python train.py --n_layer=13 --n_experts=6 --activation="squared_relu" --router_bias=true
Below are experts of layer 8 (counted from 0) of a mixture-of-experts language model. Rows are named router (the router's row for the expert), up (a neuron's input weights, with its number) and show model dimensions 0-255. Each number is 50 + 10 x the weight over its row's rms, rounded and kept within 0 to 99.
Before each expert's rows: "gets" lists some tokens that make up at least twice as much of what it gets as of all text; "mostly gets" lists some tokens that are sent to it at least half of the time. This comes from a sample of Wikipedia text that the model never trained on. Tokens count by the router's weight.

# expert 5
gets: " to", "-", " ", " and", " is", " be"
mostly gets: " re", " can", " may", " will", " could", " co"
router:50 50 46 38 37 51 48 41 41 51 36 58 62 47 40 63 41 46 37 54 67 46 53 53 47 53 63 49 47 49 56 42 41 51 39 42 48 46 56 56 46 59 59 40 55 40 63 42 55 55 58 57 59 54 44 66 54 46 68 57 35 51 42 65 71 56 53 34 45 49 37 60 56 56 42 51 49 48 49 56 52 49 42 48 53 51 48 46 51 31 54 77 62 62 43 59 64 59 37 44 51 48 59 60 41 45 46 53 49 55 59 51 44 68 18 61 60 55 57 48 54 67 50 48 56 70 49 30 62 57 58 37 71 56 53 60 48 55 53 54 50 49 51 34 61 30 49 37 63 37 67 47 61 63 78 31 46 40 42 58 55 44 47 21 51 42 51 51 56 65 30 39 43 38 37 60 62 42 53 35 38 39 51 49 55 49 39 58 17 52 45 44 64 52 38 45 58 56 57 41 50 38 37 36 57 43 55 55 56 38 43 44 72 42 31 59 48 53 60 43 55 37 36 65 46 48 46 53 44 42 49 62 39 66 46 63 59 43 48 39 59 46 61 59 33 56 51 47 32 42 59 45 36 47 40 53
up16:55 44 54 62 49 43 52 38 65 36 39 54 52 58 52 50 43 57 47 48 60 42 58 35 55 59 49 42 60 51 20 62 49 57 52 55 70 53 53 41 40 47 54 48 42 40 58 45 58 33 64 59 43 48 44 49 43 41 51 78 59 51 64 45 55 60 72 59 43 43 61 48 46 58 49 54 61 42 48 40 48 35 54 64 49 48 46 46 59 37 55 68 43 52 40 51 76 40 47 27 60 50 67 57 58 49 53 49 54 48 56 63 51 59 43 33 28 47 69 47 67 69 47 61 57 42 44 42 51 47 26 35 45 63 59 63 49 40 33 54 60 61 57 38 46 53 56 42 52 63 52 36 56 48 59 64 50 44 60 45 72 51 47 43 71 53 46 47 49 70 60 55 17 51 54 48 45 48 42 57 62 66 48 38 49 57 41 69 45 46 52 37 56 49 43 50 49 54 60 41 56 57 29 54 46 43 62 65 58 36 48 40 42 52 59 45 61 56 42 45 71 51 51 43 64 65 42 51 47 33 39 44 50 47 38 52 39 50 63 29 49 56 53 44 57 56 43 58 37 51 33 69 66 56 57 53

# expert 3
gets: " the", " a", " his", " an", " The", " their"
mostly gets: " their", " his", " its", " a", " her", " an"
router:53 43 45 51 53 53 41 50 36 52 51 47 44 43 40 43 62 49 46 49 49 45 56 45 49 53 61 48 46 48 45 59 57 43 72 63 44 37 47 48 44 43 47 51 51 65 63 61 61 57 53 39 51 74 38 56 47 44 30 51 62 58 50 23 47 49 51 74 57 42 51 44 67 47 70 35 50 42 48 40 49 43 45 39 52 45 54 57 46 59 63 49 49 46 67 45 48 45 61 43 59 56 41 50 47 56 48 45 47 48 56 52 47 54 54 41 45 58 34 17 59 41 54 52 45 55 49 53 44 63 56 56 40 52 57 65 75 40 31 55 38 53 41 54 37 56 62 55 50 61 59 47 46 43 49 78 35 59 56 52 43 78 44 62 51 70 45 55 29 52 54 40 69 55 54 32 39 49 64 49 62 63 35 42 41 58 52 40 51 42 69 56 60 44 64 47 54 37 37 51 68 73 60 56 57 57 26 35 46 39 54 61 47 72 36 25 50 63 60 48 56 43 50 49 57 57 63 41 40 50 56 59 46 51 44 62 51 64 51 62 21 38 64 50 59 48 45 43 62 48 59 54 50 47 44 48
up16:63 61 60 53 56 33 44 48 41 46 57 48 54 46 52 36 46 53 56 44 50 51 44 60 59 57 54 47 59 62 43 49 56 51 64 45 56 46 71 39 57 41 41 46 48 59 50 52 49 46 54 40 58 78 48 40 45 23 51 57 31 42 51 51 50 49 49 38 60 45 62 48 64 50 66 52 49 54 38 35 34 48 59 52 64 41 63 53 36 41 50 56 58 56 30 40 46 75 44 56 49 40 41 47 44 61 36 47 60 26 56 62 45 59 38 33 57 61 46 26 53 52 43 40 54 31 68 41 50 53 43 60 52 47 35 40 60 49 42 67 34 41 48 57 50 52 46 59 56 57 49 60 69 73 54 62 54 56 70 47 52 57 50 50 36 27 46 45 53 45 43 34 51 60 32 45 55 62 49 46 68 48 52 50 39 29 44 48 41 43 48 43 56 40 65 41 39 36 35 52 42 38 59 45 47 44 39 44 54 55 55 50 53 67 49 46 70 55 31 47 54 63 31 60 63 33 42 48 41 52 49 51 51 67 42 54 37 80 39 44 42 55 60 48 34 48 56 51 53 55 57 60 59 47 36 31

# expert 2
gets: " |", "|", ";", " 0", " 1", " 2"
mostly gets: " 0", " ft", " %", " (0)", " km", " Votes"
router:47 48 60 71 61 47 55 43 57 57 48 67 52 63 62 50 42 43 48 51 35 66 41 53 59 70 41 63 69 72 40 52 59 58 42 48 43 52 50 44 61 53 56 46 52 45 39 43 62 51 56 56 56 43 59 54 40 59 54 38 51 64 37 61 60 47 44 57 71 59 53 68 46 58 64 44 59 57 45 51 61 50 61 74 52 65 49 42 54 44 56 27 50 54 54 62 32 37 41 66 55 51 48 33 45 60 56 61 53 55 49 52 65 46 51 40 21 50 62 50 40 60 39 44 62 40 62 56 47 39 28 49 55 33 30 44 28 59 68 43 52 69 30 65 41 60 54 57 25 48 55 45 57 62 54 45 48 47 53 49 41 50 40 55 44 47 59 47 55 70 38 50 37 45 41 31 50 56 33 68 42 48 70 61 30 35 48 54 56 65 44 56 55 35 56 58 55 61 41 49 45 61 42 58 40 44 33 36 53 42 59 45 51 59 60 54 48 31 40 67 48 45 49 45 47 47 64 41 48 43 62 33 62 44 51 46 55 44 47 63 49 54 40 59 66 51 47 53 55 54 36 60 58 45 50 55
up16:52 59 60 53 46 48 66 46 52 47 69 47 50 50 52 57 54 45 34 50 38 43 50 37 35 60 54 25 43 56 37 77 44 55 40 56 48 45 38 51 55 61 52 46 46 49 58 57 41 51 62 72 61 43 50 47 56 57 50 39 47 57 43 30 45 41 42 47 44 59 47 61 46 39 41 60 41 58 47 51 43 58 45 62 53 63 50 46 44 56 64 52 52 52 30 40 47 57 69 36 57 47 46 45 37 36 44 50 60 56 37 59 67 57 54 64 49 25 53 41 51 46 56 43 53 47 63 35 46 54 33 47 61 47 44 46 63 65 37 41 41 60 48 56 60 51 51 70 49 65 38 48 68 56 65 29 55 41 50 42 69 56 37 53 60 37 64 74 64 54 51 70 58 46 53 50 49 55 31 60 54 43 50 37 51 46 64 32 53 42 49 62 43 55 45 46 40 26 67 64 42 44 46 45 32 41 43 37 44 48 31 46 53 51 52 52 41 45 37 67 53 49 65 60 74 49 36 49 45 63 72 63 39 47 66 51 52 45 48 33 57 50 51 51 39 47 31 39 56 39 50 53 61 41 59 66